From a checkpoint of a small mixture-of-experts model trained on Wikipedia.
Size: width 384, vocabulary 32000.
Experts: 64 experts in each of 10 layers, 4 picks a token, a shared expert of 192 neurons.
Training: a variant of SOAP for the experts, 305M tokens, 4647 steps.
Below are experts of layer 4 (counted from 0) of a mixture-of-experts language model. Rows are named router (the router's row for the expert), gate (a neuron's input weights, with its number), up (a neuron's input weights, with its number) and show model dimensions 256-383. Each number is 128 + 32 x the weight over its row's rms, rounded and kept within 0 to 255.
After each expert's rows: a language model's description of what the expert responds to. This comes from a sample of Wikipedia text that the model never trained on.

# expert 40
router [136 154 123 185 173 116 148 165 118 114  53 162  84  93 141 160 135 164  82  91 149 154 163 117 163 144 123 150 156  99  55 162 136 147 184 143 151 160 127 133 129 108 117 117 164 122 172  99 120  84 116 108 146 100 168  88  91 136 190 102 106  96 106 101 123 160 107 128 137 129  59 128 233 161 102 131 117 108 128  72  93  75  77 156 129  96 123 140  62  60 148 110 139 145 160 109 180 151 136 173 149 137 121 112 124  92  88 126 149 137 155 133 116 118 153 153 142 122 151 119  93 136 127 110 132 111 109  91]
gate3 [ 96 126  62 143 129 106 114 196  98 155 170 140 123  99 175 182 152 134  99 152 137  83  89  96 140 137 159 155 176 111 113 189 190 143 116 135  68 124 114  88 102 165 185 147  96  78 153 100 159 122 168 170 175  78  91 108  75 152 201  79  83  99 121  98 128 171 107 155  87 151 122 126 159 104 178 102 136 173 111 128 135 185 141 118 131 128 205 129  64 140  88 123  59  90 139 120 113 117 145 180 135 167  85 107 115  79 174 127 106 141 142  60 144 129 133 145 132 135  95  73  89 137 133 107 118 227 141 159]
up3 [ 71  91  70 161 185 101  67 125  99 150 135 142 127 139 169 190 127 140 115 134 140  94 105 115 110  98 158 220 157 116 137 156 176 130 125 138  75 122 121  99 154 144 124 159  83 111 172  89 170  72 139 107 155  94 131 110  88 146 176 100  59  95 131 141 160 157 127 128  70 122 105  83 182 134 166 130 167 201 136 103  90 165 106 171 142 155 183  96 111 132  37 103  58 123 124 119 132 142 165 129 151 160  96 168 150  67 130 101 114 120 160  77 110 115 125 104 124 149 137 106   5 177  91 126 116 184 112 211]
What it handles: Field separators. Colons, pipes, semicolons and dashes that split labels from values in infoboxes, tables and titles, e.g. Genus:, Length: 49:42, Supercross: The.

# expert 36
router [162 147 138  96 139 127 159 153 148 121 151  79 152 152 208 134 141 118  96 115 182 154 141 117 127 131  79  80 125 128 169  51 138 132 128 172 180  97 166 147 122 118 116 123 198 106 100 144 105 142 109 124  63  93 141 137  38 109 149  83 107  89 137  98 142 126 128  93 148 139  89 152 124 142 132 136  92 135 126 105  81 137  96 151 170 155  96  79 167 172 104  82 147 163 164 233 119 131  90 114 116 135 103 140 152 134 114 108 136 150 124 127 133 105 125 150 133 123 130 169  96 100 120 153 129  84 189 152]
gate3 [161 152 118 132 138 142 107 134 170 132 185 158 159 150  70 123  65 123 105 130 160 102 125 123 112  86 136 107 171 132 219 127  88 141  68 121 189 129 115 168  58 129 131 128  79  80 115 139 131 143 163 142 163 107 185 147  83  87 146 101  76 149 117 145 133 141 140  54  87  79 115 160 147  90 185 131 139 102 135 135 150 125 159  63 144 105 116 125 161 124 160 149 108 164 105 126 158 120 133 132  87 118 135 133  77 134  67  96 109 134 153 116 100  88  79 162 111 109 128 119 133  34 146 152 128 152 178 154]
up3 [144 109 126 149 215 167 131 126  68 162  85  98 127 104 192  78 159 178 153 139 124 118 141 131  93 139 133 163 132 136  70  92 131 148 141 154 123 130 191  95 175 134  86 152 116 192 119 129 164 130 134 161 102 147 128 135 177 169  79 171 169 120  74 162 119 161 120 127  86 105 156 137 116 121 110 112 133 178 117 148 105 128  99 166 161 146  88 104 152 180 146  78 136 115 138 179 194 170  70 144 103 117 100 127 190 158 109 143 210  86 123 184 134 112 218  69 133 117  58 159 144 128 172 120 183 153 125  99]
What it handles: Word-internal suffixes. Apostrophes before possessive s and word-ending pieces inside longer words, such as -ical, -ly, -ization, -ship, -fish.

# expert 47
router [172  93 113  89  69 127 113 148  65 175 125 114 128  88 115 160 161  59 166 169 138 133 126 163 134 157 132 129 104 124 105  72 166 102 113 115 114 146 132 147 141  90 135 143  77 186 134  96  74 142 177  64 102  90 104 128 162 141 129 121  90 104 159 138  83 105 118 115 108 145 119 118  78 152  84 106 148  85 122 171 118 147 141 166 161 164 101 161  49 118  89 131 143 100 128 145 123 135 101 138 135 221  74 128 171  94 144 151 161  85 137 101 141 107 137 114 135 118  85 107 134 107 134 125 158 109 156 114]
gate0 [140 155 156 126 101 160 117 146 180 134 126 118 128 141 120  78 139 137  84 172 150 116 163 116 138 112 143  99 137 142  83  74 125 119 148 122 144 173  89 101 161 128 139 115 115 120 142 120  95 105 114 156 169 122 123  79 138 174 130 170  96 141 172 108 106 136 136 157 164  50 121 191 106 141 150 167 107 131 144 156  74  97 135 123 115 142 105 123  85 173 175 129 150 121 125  53  71 120 139 178 122 147 153 110 149 122 104 169 166 116 134 114 115  92  87 125  57 175  85 124 121 113  91 176 116 125 167 150]
up0 [ 89  87 118 108 152 110 190 109 109 191 121 152 162 165 187 168  93 102 136  96 138 139  88 143 185 130 145 101 131 113 109 161  60 174 118 159 144 161 156  87 103 152 146 111 169 167 109  91 145 172 137  89  83 166 152 187 147 110 108  83 119 117  95 178 146 115  95 129 146 159 156 104 152 122 136  91 131 132 169 118 185 128 114 124  84 115 148 146 131  82 106 109 129 153 139 156 155  42 155 130 117 104 137 126 113 181 156  47  90 100 145 123 154 198 166 128 214 134 170  98 161 173 152 144 170 141 121 181]
What it handles: Infobox biology fields. Field labels and values in taxonomy and biography infoboxes, such as Type species, Genus, Kingdom, Born, and "described by".

# expert 25
router [179 113  89  71  66 132 129 163  84 223 143 124 119 107 168 128 115 131 125 143 158 167 139 106 136 110 130 104 156 123 109  41 164 117 127 129  89 157 109 205 109 119 125 170  78 128 146 146  94 153 148  84 135 154 137 125 111 152 107 125 109 125 147  82 109 155 127 152 108 111 120 113 139 208 121 129 153 152 126 134  96 134 152 147  86 109 132 143  74 103 138 101 142 104 132 129 121 135 118 109 120 153  93 124 143 114 132 119 163 136 132 112 143  85 154 125  96 132 129 140  89 119 142 138 140 108 193 187]
gate0 [103  75 158  90 104 153 143 158 157 120 129 166 156 172 144 100 114 125 141 114 145  95 174 158  49 105 131 121 156 122  92 132 126  94 126 117 143 132 105 155 115  99 117 116  94 158  73 146 149  86 141 103  87 194 119 139 183 145 150 143 161 226 143 134  86 207 160 135  95 124 128  93 133 167 124  77 117 133 157 140  99 125 170 153 135 139 184 168 111 138 113 142 132 151 138 187 130  91 148 167  97 100 102 141 153 121 154 130 154 171  90 124 115 143  94 104 179 166 115 102 124  84 112 153 159 105 111 164]
up0 [128 150 120 151 128  88 136 109  70  96 140  63 122  88 105 166 121 117  86 108 188 156 111 133 156 114 117 153  88 122 163 100 108 104 180 137 122  90 131 147 109 170 112 143 119  83 160 111 126 139 144 161 108  99  66  97 113 127 106 147 123  62 131 108 120 100 116 137 136 107 164 131  73 151 106 124 137 187 137 167 229 110  46 139  76 150  89  66 132 130 105 122 188 163 102 106 174 142 103  53 134 126 156  95 114 174 101 146 112 104 133 118 159 158 160 140  92 129 155  86 106 133 143 160 109 163 118  80]
What it handles: Content nouns and suffixes. Subject nouns and word endings in scientific or technical prose, such as species, research, experiment, band, plus -s, -ed, -ing.

# expert 48
router [186 147 127 190 148  92  86 163 120 101 115 205 155 110 138 157 162 122 151 103 106 147 150 165 107 145 120  87  58  76 150  97 131 129  85  78 116  86 154 147 169  97 125 140 164 193  95 111 127 125 180  99 181 132 125 169 127 140 193 130  79 169 116  90 107 121 111 113 140 137  73 161  64 122  80  93  89 121 103 146 150 131 178 102 119 115  93 129 187  99 128 147 120 119 130 116  83 109 122  60  77 136 126 166 117 101 119 100 153  32 182 111 158 101 114 143 138 126 108  86 209 195 173 124 136  94 145  93]
gate3 [159 142  96 177 122  73  76  98 145 130 137  50 164 134 238 121 151 137  90 107 156 147 151 160 145 144  94 107 145  91 134  95 142 112 131  96  68 138 154 125 146 131  83 148 144 164 158 139 108 131 157 120 124  89 116  94 108 114 139  88 156 137 133 138 202 128 124 117 145 112 169 130 124 107 126  93 155 105 123  96 148 154 182  77 136 126 150 163 131 183 103  80 130  91  99 121 169  70 122  49 165 142 122 170 120 115 135 151 153 148 146 145  92 161  48  80  98 153 135 123 199 183 139 173 106 138 105  76]
up3 [ 83  83 167 104  86 127 156 133  99 125 154 162 111 125  50 146 103 131 111 131 144  74  96  75  90 130 117 179 129 177 170 163 133 129 105 164 163 103 119 108  96 100 178 120  94 121 103 151 132 138  78 149 107 153 133 159 139 167 116 109 115  96 146 124  85 114 101 160 111 174  98 101 129  84  99 136 119 144 135 131 134 101  56 165 158 179 142 110 147 105 155 142 131 130 177 149 109 125 129 122  97 140 130  62 133 108  77  99 119 184 108 126 107 107 184 168 162 103 116 119 109  54  76 104 124 151 129 165]
What it handles: Infobox field values. Tokens inside infobox and stats fields, especially of in Place of birth, units like kg and ft, years and score ranges like –19.

# expert 35
router [164 129 119 150 128 102 111  92  94 143 104 144 128 115  94 180 138 175 144 134 166 171  72 107 196  96  68 113 114 142 114 171 151 126 117 148 101 139 107  93 102 135 111 151 100 139 129  91 185 132 161 150 174 128 150 116 143 135 156  75 152 108 102  98 123  97  85  98 121 150 103  41 165 152 135 118 138 130 141 159 126 128 100 180 103  89 159 102 132 101 102 134 122 128  99  93 116 126 122 143 159 151  80 176  96  95 162 115 140 123 111 121  84 113 144 129 114 108 116 148 151 106 117 163 145 184 170  89]
gate0 [110  97 121 102 149 159  83 154  80  77 138  77  86 121 117 193 157  76 129 140 157  76 182 173 165 116  54 127 166 124 131  74  95  72  99 125  72 157 185 109  91 135 101  79 123 194 121 150 178 119  82 160 158 128 104 150  76  77 133 139 140 164 154 168 127 111 161 128 109 132  97 130 148  95 163 104  67  78 164 167 138 135 167  78  91  75 130  98 173  91 186 147  77 133  98 105 159 168  82 129 197 130 119 158 114 127 153 134 152 150 120 107  59 130  98  99 162 118 113 104 140 152 122 165 151 140 116 117]
up0 [ 80  77 148  97  26 141 105  95 122  89  81 122 118 118 104 137 122 115 143 132 132 145  84 118 146 124 116  97 124 135 106 133  86  97 120 146 185 130  95  59 140 123 121  67 122 173 175 166  88  99 152  73 215  90 156 153 141 138 155 170 137 164 153 130  75  36 139 147 132  76 110 104 160 176 233 190 159 106 146 186 136 126 138 104 107 114 153 164 136 145 129 201 103 146 133 140 141 136 119  86 146 148 103 147  86 125 128 141 146 160 135 117  78 143 169 166  98 162  91 180 133 129  98  78 100 177 107 123]
What it handles: Mid-word letter fragments. Short letter pieces inside foreign or unusual names and words, often after an initial capital, such as S|ch|lumberger, Mill|y, Vogels|ang.

# expert 14
router [111 110 115 205  85 118 137 174  88  88  59 125 136 102  76 105 100 150 101 102 141 136 136 161  92 119 125 126 116 156 182 158 148 118 174 143 136 156 111  84 120 101 136 123 131 180 129 178 143 156 136  80 168 129 184 170 113 115 125 134 146 125 134 136 127  99 106  82 174  77 141 112 170 130  99 115 140  96 113 101  40  60 113 104 166 166 111 140 141  49 180 159 118 218 164 110 125 122 144 167 115 165 106 140 163 109 109 116 140  96 123  65 119  87  98 132 131 147 144 140 122 124 119 128 206 152 143  89]
gate0 [101  61 178 116 138 113 134 167 107 157 107 104 134 166 115 120  55 133  80  92 132 148 173 146 132  96 133  55 141 165 142 138 137 146 137 153  95 127  98 106  93  95 108 132 110 130 126 101 166  87 131 147 160 119 114 111 133 142  75 155 156 111 126 135 151  52 110 115  91 109 148 161 126 117 112 109  48  72 107  69 109 127 140  77  75 150  78  95 123 111 139 137 120 134 141 126 101 119 184  99 176 144 144  62 121 145 195 132 125 208 127 110 142  87  74 160 124  81  86 176 175 110  81 138 120 124  89 100]
up0 [137  99 182 165 160 161 157 137 145 136 108 117 122 195 127 129 200 109 160  81 104 103 131 186 149  60 104  97 137 183 157 171 146 164  98 111 134 101 123 152 104 166 143 136 144  88 157 126 120 120 169 147 127 134 108 102 119  96  87 149 135 151 155 115 108 113 128 151 134  89 143  88 183 128 111 137 105 121 132 129 146  83 139 114  86 122 106 176  96 135 155 154 157 125 135 186 135 137  58 104 125 164  96 130  81 166  98 153 170 158  96 128 178  94 106 141 135 146  48 125 162 130  95 151 123 140  83 134]
What it handles: Sports table cells. Pipe separators and scores in football result tables, plus position codes and nation codes such as MF, FW, ENG, and 1–1.

# expert 11
router [147 136 101 125  57 121 196 183 133  62  97 125  97 123 101  83 152 102 164 164 135 130  68 142 186 169 154  92 116 163 115  48  84  58 140 146 142 136 129 108 141 107 115  43  88 118 106 131 127  77 108 116 178 110 133  89 129 137 148  95 115 137 148  81 157  99  98 120 128 121  91 132 161 159  78 140  55 114 105  76  74  99 206  96 103 113 110  90 117 110 110  47 196  61 138 142  88 108  98 143 116 160 114 113  92 107 105 121 135 109 144  95 119 126 152  71 121 115 105  71 113 127 196 116 176 133 130  63]
gate0 [174 109 154 184  49 111 129 143  88 148 171 112 135 114 127  84  90 126 188 186 153 131 106 171  92 176 145 146 139 137 141  77 170 128 113 208 111 149 156  72 158  96 146 132 107 172  94 124 146  66 106  53 113  93 100 159  98 152 155 139  97 136  46 155 124 107  88 116 166 142 113 108 163 177 130 122  58 117 133 104 126  51  89 170  53 150 163 123 161 169 106 133 210 133 121 151 107 126 145  93 169 146 151  71 124  31 146 139 108 155 125  96 137  96 147 106  83  94 147 126 153 124 134 128 170 190 129  79]
up0 [ 64 143 130 101 186 129 130 131 100 120 117 191 123 102 126 178 145 145  95  85 120 109 124 100 138  78 109 103 125 117 140 201 118 136 102  65 137 153 136 157  74 153 111 138 134  80 167 123 119 163 107 172 115 132 154 104 147 106  80 114 150 141 208  92 132 129 169 125  94 114 163  93 114  58 125 173 181 113 134 190 140 194 149  97 200  94  82 135  91 145 189 124  57 140 117  99 136 134  97 156  98 100  98 184 141 167  96 102 140  95  86 159 158 121 119 150 184 126  92 152  91 124 117 154  50  72 152 188]
What it handles: Section heading words. Words inside wiki section headings and list entries, especially after == or "- ", such as See also, History, List of, Heritage listing.

# expert 60
router [125 174 110 165 182 122  92 149 132  69 164  86 114 106 177 174 124  94 125 120 114 133 154 177  80  81 132  82 120 140  70 104 136  98  83 179 137  42  94 145  80 124 138 122 123 102 158 155 131  95 142 147 124 108  81  91  99 127 138 107 137 145 108 155 134 104 113  95 142 124 167 101 111  86 136  96 110 132 113 129 131 130 186 171 159 140 105 117 161 148 162 200 143 147 137 145 169 103 140  54  75 124  73 151  84  95 144  97 135  91 108 138 115 112  78 152 144  38 147 159 110 168 119 119  94 137 120 159]
gate0 [141 145 147 136 193 113 139  72 118 159 123 118 130 159 142 139 159 118 140 104 137 108 133 142  70 125 181 131 159  94 118 115 131 150 121 113 136  87 121 123 103 121 103 155 121 127 111 141 132  69 127 106 104 131 128  74 138  83 109 185 174 105 122 171  93 112  90 138 106 172 204 106 112 133 119 110 134 169 148 149 139 113  94 154 143 139  74 197  75 148 112 120 150  84 121  84 171 126  91 158 138 119  84 115 117 117 124  83 120  57 198  97 121 105 114 108 157  94 121 150 143 121 133  93 114 172 143 140]
up0 [145  49 101 104  53 163 105 170 154 149  90 123 116 149 101 103  92 181 101 157 156 165 147 150 152  87  75 121  87 125 148 161 103 132 117 131  92 212 137 117 142 165 101 104 131 136 184 154 143 139 153  92 190 158 186 176 115 142 123  82  94 149 145  92 171 160 157  89 170 115  92 130 145 105 176 130 128  79 130 138  91 111 149  93 130 124 167  38 185 168 137  76 112 139 107 157 105 144 152 120 100 128 144 127 144 135 172 198 112 171 105 103 167 136 176 132  91 173 133  83 123 137 113 152 142  62 130 148]
What it handles: Biographical possessives. Possessive s, his, her, their and the in biography and personal-life sections, plus words like married, died, Born, wife.

# expert 29
router [149  95 103 190 137 123 155  68 147 114 156 151 103 110 232 141 123 102 148  83  96 130 113 116 156 146 107 149  94 173 191  88  94 149 142  95  81 103 179 145 130 143  88 136 182 159  84  81 133 165  87 107  96  46 141 129 130 164 130  81 153 116 127 145 106 121 136 125 147 163 106 127 151 133 111  48 144 104 100 154 130 107  99 136  84 115 142 142 162  83  98  88 175 115 106 159 112 122 125 107 120 107 119 134 140  86 122 114 154 142 124 117 128  71 156 138 160  72 131 203 161 189 118 105  93 137 137 153]
gate0 [167 153 165 148 133 167 132 135 148  72 174 126 130 130 117 129 137  88 125 126 105  92 120 142  96 158 140 119  79  90 142 120 131 122 143  63 122  78 149 127 140 160 142  92 140 118 121 151 113 198  98  89 116  74 110 154 165 170 124 166 155 199 139 141 121 169 125 173 147 164 123 123  65 100  77 134 142 194  60  94  81 113 174  76  95 122 115 131 140  97 169 129 145 190 158 100 125 127 164 131  90 148 174 119 109 147  89 139  98  58  98 149 167 112 157 145 104 116 108 160 140 146 124 152  54  96 130 129]
up0 [113 128  76 169 117 115 151  60 116 144  96 116 134 125 130 131 134 176 110 146 170 144 136  97 170 127 107 101 164 132 111 132 122 110 106 164 163 169 102  69 126  75 106 127 143 135 123 130 146 127 135 154 121 171 142 103 110 114 139 125 112 108  90 117 141  73 129  76 150 101 177 131 143 129 203 129 132  90 141 140 164 108 110 139 154 138 141 130 119 181  79 120 101  91  75 115 174  89 134 150 108  65  91 111 135  84 167 153 155 143 201  76 153 190 108 113 157 147 146 102 133  88 164  91 153 168  89 137]
What it handles: Commas and locative prepositions. Commas after place names and clauses, plus in, of, at and during beginning phrases, such as Minneapolis, Minnesota, or "In addition".

# expert 8
router [151 122 133 165 169 139 133 134 124 166 125 133 106 137 175 153 133 129  83  81 182 138 122 103 112  67 122 128 145 105 139 145  75 131 118 125 138  98 100  89  85 113 154 100 154 127 132 149 123 103 109 128  85  89 103 158 126 125 158 118 145  77  75 132 147 116 127 120 102 191  85 115 125 144 153  81 113  74 130 132 117 129 124 121 108 141 154 112 106 155 134 115 102 104 160 111 112 138 147  96 105  73  61 135  99 167 117 130 158 137 169 137 161 154 161 151 106  93 129 185 116 120 143 127  87 156 117 125]
gate0 [175 122 118 132 141 173  94 173 205 133 143 122 109  99 118  97 118 136 111  54 152  97 153  70 157 121 154  61 122  68 173 192  84 184  69 125 129 139  96 107 139 119 153 144 193  84 167 141 151 125 118 112 100  92 101 163 192 131 147 117  75 169 137 140 115 171  91 126 159 138 114 134  98 153 165 173 144 155 134 132  75 131 127 150 146  94 118 153 163 138 139  67 119 118 110 119 131  60 141 156 154  43  68 159 119 166 142 162 114 151 160 148 140 163 126 113  75  43 124  81 107 108 101 142 128 142 170 111]
up0 [122 119  66 113 143 137  91 229 147 138 183 123 114  90 124 146  99  92  75  96 163 110 110  86 157 140 174 121 128  72 164 142 146 158  70 124  99 140 119  76 147 155 158 102 141 119 151 134 189  96 179 107  93 106 126 160 136 139 134 157  82 141 137 124 103 148 139 135 144 157  71 105  69 120 159 156 184 174 152 123 110 140 154 195 114 107 152 137 118 113 116  54 138  64  94 145  96  92 114 115 120 123 123 185 100 147 156 178 124 140 147 167 150 147 105 140  75 134 149  99  74 151 121 111 135  99 140 160]
What it handles: Complement function words. Function words right after verbs in narrative prose, mostly to, that, of, for, which and who, e.g. try to, announced that.

# expert 39
router [130  88 141  78 134  81 160  90 161 130 109 132 120 136 133 111  99  52 121 110 133  94 184 164  87 158 130 159 137  90 134  87 104 136 140 184 130 103 101 148 160 111  88 122 180  96 152 167  90 119 131 150  85 119 211 218  79 128 169  77  53 163 122  69 184 149 110 183 114 142  73 105 184 157 101 118  85 143 112 153 150 109  66 116 125 111 128 156 100 147 131 133 132  86 144 127  80 132 119 147 121 123 166 122 167 141 158 124 151 106 129 118  88 158  99  83 123  93 160 118  70 131 194 116 156 107 125 101]
gate0 [ 57 143 123 129  85 122 119 106 151 116 164 159 135 150 153 129 119 150 133 131 129 123 183 172 157 129 157 132 126 169 136 141  83 176 110 100 158 134 101 117 190  62  99  84  80  74 166 133 154 149 118 110 165 164 126 107 107 137 163 151 180  93  96 176 122  85  79 121 134 131 121 131 138 152  65 114 172 160 108 102 144  96  85 123 110 102 153 158  93  63  84 146 140 136  90 161 129 150 108 142 169 121 123 151 117  84 115 141 111  89 119 161  96 137 123 115 110 107 159 112  29 119  78 119 103  78 163 116]
up0 [194 128 100 105 171 143 115 132 106 136  90 118 118  91 111 157 156 133 114 140 129 138  45  60 118 113 125 120 118 111 137 126 179 103 156 164  91 152 155 135  56 219 152 145 138 195  70 117 112 130 127 156 127 130 128 138 164 122  85 131 127 156 153  53 126 169 165 122 134  98 163 127 117  69 187 129  96 124 150 156 118 153 153 134 130  99 115 125 177 213 174  92  97 140 165  88  94  89 160 128  98 173 141 124 149 149 123  83 155 160 136  94 166 123 159 151 141 148 102 174 221 121 166 119 149 176 110 130]
What it handles: Table header separators. Pipe and semicolon separators between table cells, especially in header rows (Athlete | Event | Rank) and chart-position lists.

# expert 15
router [138 117 138 110 141 138 142 144 126  72 160 147 148  82 108 145 128 104 192 132 103 120 128 127 184 151 126 124  75 132 128 112  76 117 112 137  92   7 155 139 136 127 103 136 135  86 151 105  85 196 116 116 115 109  79  69 152 135 141  78  97 176  78 149 137 112 116 180 141 160 139  91 132 137 124 103 154 124 121 142 136  89 183 140 124  69 121 149  96 138 130 137 120  79 113 133  99 115 109 143  88 144 161 102 141 107  88 159 154 117 109  90 104 178 114 138 169 134 124 141 169 148 146 137 113 154 183 118]
gate0 [ 86 114 208 193 178 123 153  78 111 145 101 162 171 123 122 152  83 134 134 105 130 114  84 176 163  89 153 145 173 108 107  69  98 128 146 151  85 131 184 174  86 172 118  87 123 179 145 146 108 154 110 160 101 130 105 133 115 136 150  91 157 123 115 122 168 146 145 123  99 142 104 155  94 102 134  12 112 114 218 110 120  92 129 129  84  83  97 104 121 132 174 107  66 180  89 122 162  69 159 192 112 156 151 123 126 109 167 112 100 110 187 118 123  89  95 132  82 141  90 127 171 106 145 127 131 169 164  90]
up0 [106 122 189 143 136  72 200  94 115 116 167  99 181 170  70 147 101 170 135 101 125 140 158 125 191 106 106 119 179 111 108 105 164 149 129 168 150 153 153 160  68 131 124 103  45 118 201 135  96 156  64 168 141 145  83 134  54 107 210 144 117 114 150 105 154 141 128  88 140 112 159 173  93 123  84 124 171  90 155 125 106  96 156 160 104 106  96 144 119 132 122  80 128 105  97 129 152  55 168 161  79  95 122  98 121 116 142 133 120 155 166 120 114 107 104 146  69 150 106 131 158  83 149 105 150 131 124 158]
What it handles: Creative works nouns. Nouns for films, albums, songs and episodes, plus articles before them, in music and media articles, e.g. film, album, vocals.

# expert 27
router [139 155 108 157 142 151 128  66 218 128 157 122 146  99 239 144 116 121 121  78 107 114  86 135 151 160 136 114  97 158 157  99 109 150 138 107 190 104 141 156 124 146 112 149 173 183 102 120 136 179 115 106 112  38 130 138 122 154 109 111 114  98 143 138 121 119 112  85 157 137 131 125 160 180 106  48 140 125  93 118 126 140  98 159 124  87 149 146 107  66 162 135 142  90 103 102  91 116 140  46 139 104 179 106 121 136 141 112 145 140 141 130 141  95 150  98 227  59 148 174 132 230  91 128  94 123 203 146]
gate0 [163 148 106 168 108  99  38 117 152 115 121 168  79 104 146  80 230 176  92  44 109  96 163 152 107 157 146 122 206 156 163 153 123 118 132 134  69 131 152 148 161  96 110 169 171  55  92 102 108 103  59 159 130 119 121  92 145 127 139 184 127 138 158 100 135  86 102 156 181 105 143 181 134 135 187  91 108 134 156 105  84 198 117 147 117 117 149 128 172 158 190 128 121 107 135 129  86 124 132 131 136 132  96 157 132 182 128 120 158 120 104 129 145  92 109 128 118  99 105 178 169 102 143 116 150 145 120  62]
up0 [148 143 161  86 116 159 126 155  68 160 128 108 149 184 107  86 202 110 138 137 129 135 139 125 115  59 130 151  72 133  68 135 138 149 145 118  67 135 118 110 134 107 176 125 135 150 152 142 154 108 121  63 138 171 125 100 127 148 171 140  73 145 124 171 115 158  85 114 133  88 130  76 139 167 112 181 104 104 137 118 128 104 134  98  85 129  83 132  97 163 164 155 153 138 126 191 114  95 129 138  88 102 174  83 157  91 149 110 158 122 158 108 125 119 112 227 121 114 143 165 206  58 117 168  81 107 122 145]
What it handles: Clause-ending commas, brackets. Commas after introductory phrases or list items in prose, plus closing parentheses, quotes and dashes, e.g. After the season, ...

# expert 63
router [140 135 131 163 143 128 156 173 127 143 196 149  99 161 178 141 159 125  73 103 144 139 123  93 159 146 153  67  95 121  86 117 133  93  99 175 154  84 136  98 122 168 191 126 124  74 139 115 125 118 125 140 108 109 167 115 149 135 189  88 105  80 134 121 147 140  96 107 106 149 106 122 167 126 142 122 110 150 120 113 128 165  70 248 148 122 135 114  98 199  97 129 145 173 145 213 104  94 110 152 151 125  70 133 134 121 127  68 182 127 124 116  99 127 109 155 143 144  78 154 133 146 140 120 141 154 166 171]
gate3 [ 67 148 142 118  92 137 126 118 144 115 153 193 135 132 109 166 133  60  80 141 197 109 145 158 139 103  98 122 160 138 181  92 157 134 138 186  88 137 193 141 155 129 132 123 153 140 112  72 158 117  64 124 123  96 178 157 146 108 124 120  95 123 122  87 127 129 114 154 102 188  69  96 117 135  83 127 122 135 164  99  97  82 147 140 150 122 108 175 177 157  84 168 142 108 143 121 167 109 189  89  84 124  91  40 105 127 124 148 148  91 130 115  65  78 174 108 140  69 143 118 153 113  90 152 172 180  92  66]
up3 [ 43 114 139 117 113 123 115  80 127 119 185 229 150 131 119 186 140  57 119 142 134 131 157 209 133 141 159  92 164 156 122 121 134 154 109 148  82 106 201 141 143 149 200 100 115 147 168  51 121 113  90 147 168  97 151 103 130 111  71 104  82 135 151  97 120 155 153 112 124 162 105 100 120 122 128 158 132 179 162 133 129 111  77 115 141 169 134 168 147 168 127 147 133 153 163 105 149 125 183 109  95 181 128  83  72 158 132 120 186  95 168 136  79 119 114 105 155  82  63  76 126 125  78 145 136 172 118  99]
What it handles: Possessives and suffixes. Apostrophes in possessives like Drivers' standings and Ladies', possessive pronouns their, her, our, and word endings like -able, -ive.

# expert 41
router [194 131 113 180 102 101 101  80 101 166 103 176 135 127 142 120 118  91 166  65 128 168 109 158  98 100 152  75  98  82  82  33  85 116 146 172 177 136 106 176 103 151 120 128 121 125 141 111 130  97 166  46 120  88 104 140 103 146 135 130 232 142 155 137 146 159 135  87 155 172 105  97 124 197  89 130  96 117 126 162  84  99 109 105  79  91 133 150 114 122 119 127 153 121 158 126 120 127 126 125 117 150 106 120 142  96  87 130 105 138 139 108 129  97 183 131 118 162 194 103 161 157 142 112 168 132 149  89]
gate3 [118 114 124 148 111 102 144 117 114 161 161 160  93 133 106 151  90 121 166 123  64 126 131 145  76 169 237  87 123  85 169  90 138 118 144 152 202 137 115 113 130  86 133 153 110 142 129 177  89 157 141  44 118 111 114 160 107 154 146 146 148 144 125 182 153 143 138  99 115 157 172 175 185 168 117 199 120 112 153 169 122  28 124 138 150 118 107 208 132 174 123  93 119 141 135  84 150 153 137 146 111 137  77  89  83 117 135 152  85 138 122 179 139 144 131 140 139 101 200 129 108 142 101 118 209 155 162 148]
up3 [100 131 137 114 127 164 155 110 143 198 120 182 115  89 114 144  82 122 124 133  77 142 193  87 104 190 165 149 111  65 163  43 125 105 140 102 143  97  91 135 161 148 159  89  89 175 141 130 136 106  86 109 149 165 151 211 105 138 113 121 126 115 103 115 105  67 103 130 118 178 142 149 144 133 107 156 112  84  92 120 158 130  83  93 146 180 120 202 124 118 159  75 134 135 179 109 116 133 118  55  80  93  94 138  79 143 178 160 154 120 106 162 170 128 111 159 140 183 183 116 140  68 135 138 127 162 147 116]
What it handles: Coordinates and function words. Compass letters in coordinates such as 48°21′10″N, plus articles and verbs in place descriptions, such as the, is, located, under.

# expert 23
router [144 138 126 154 202 144 155 168 166 138 164 139  99 101 133 114 121 125 128 136 160 143  97 149 183  92 107 145 179 156 115  95  77 135 120  74 139 142 152 198  98 103 139 174 135  84 135 119 208 174 118 124 142 149 138  70 138 117  61 161  93 140 144 123 113  99 109 152  97 151 135 153 122 134 148 145 165 134 120 122  82 127 151 124 161 123 107 108 140 125  97 128 107 122 104 118 119 138 113 105 118 161 134 112 123 123  97 132 155 152 149 140 129  98 113 119 111  90  67 159 102 149 100 101  78 168 167 129]
gate0 [169 104 102  89 165 174 115  74  91 172 137 119 142 165 146 122 137 138 100 112 165 111 193 155 171  61 153 160 124 185  27  73  46  80 178 134 112 152 116 180 146  62 102  93  87  56 132 129 187 131 130 146 107 152  93  94  92 198 127 150 131 119 175 178 152  91  85 185 103  72 122 141 148 105  98 124 145 173 132 186 130 120 164 195 121 131 154 148  63 127 133 136  84 134 156 115  94 187 144 129 158  96 145  78 172 114 117 147 158  77 137 103 116  98 140  86 156 102  93 144 144 122 196 163 139  51  85 119]
up0 [ 93  39 191 175  98 121 110 124 119 111  88 122 112 193 164 113 157 114 152 125 131 122 101  99 134 142  93 105 161 150 147 125 111 165 155 121 127 190 144 128 172 161 117 112 122 109 195 169 127 199 151  74 135 130 122 126  93  96 160 105 126 124 178 127 196  64 138 150 115  86  81 112 173 172 116 188  88 106 197 109 145  97 142  74 134 110  71 129 165 186 141 139 178  99 143 127 171 134 171 104 142 150 148 112 143 147 132 110 127 150 173 123  99 183 153 166 155 160 108 148 121 165  76 119  65 122 142  89]
What it handles: Nouns for people, institutions. Common nouns for people, groups and institutions after the, a or his, such as people, government, women, son, Minister, school.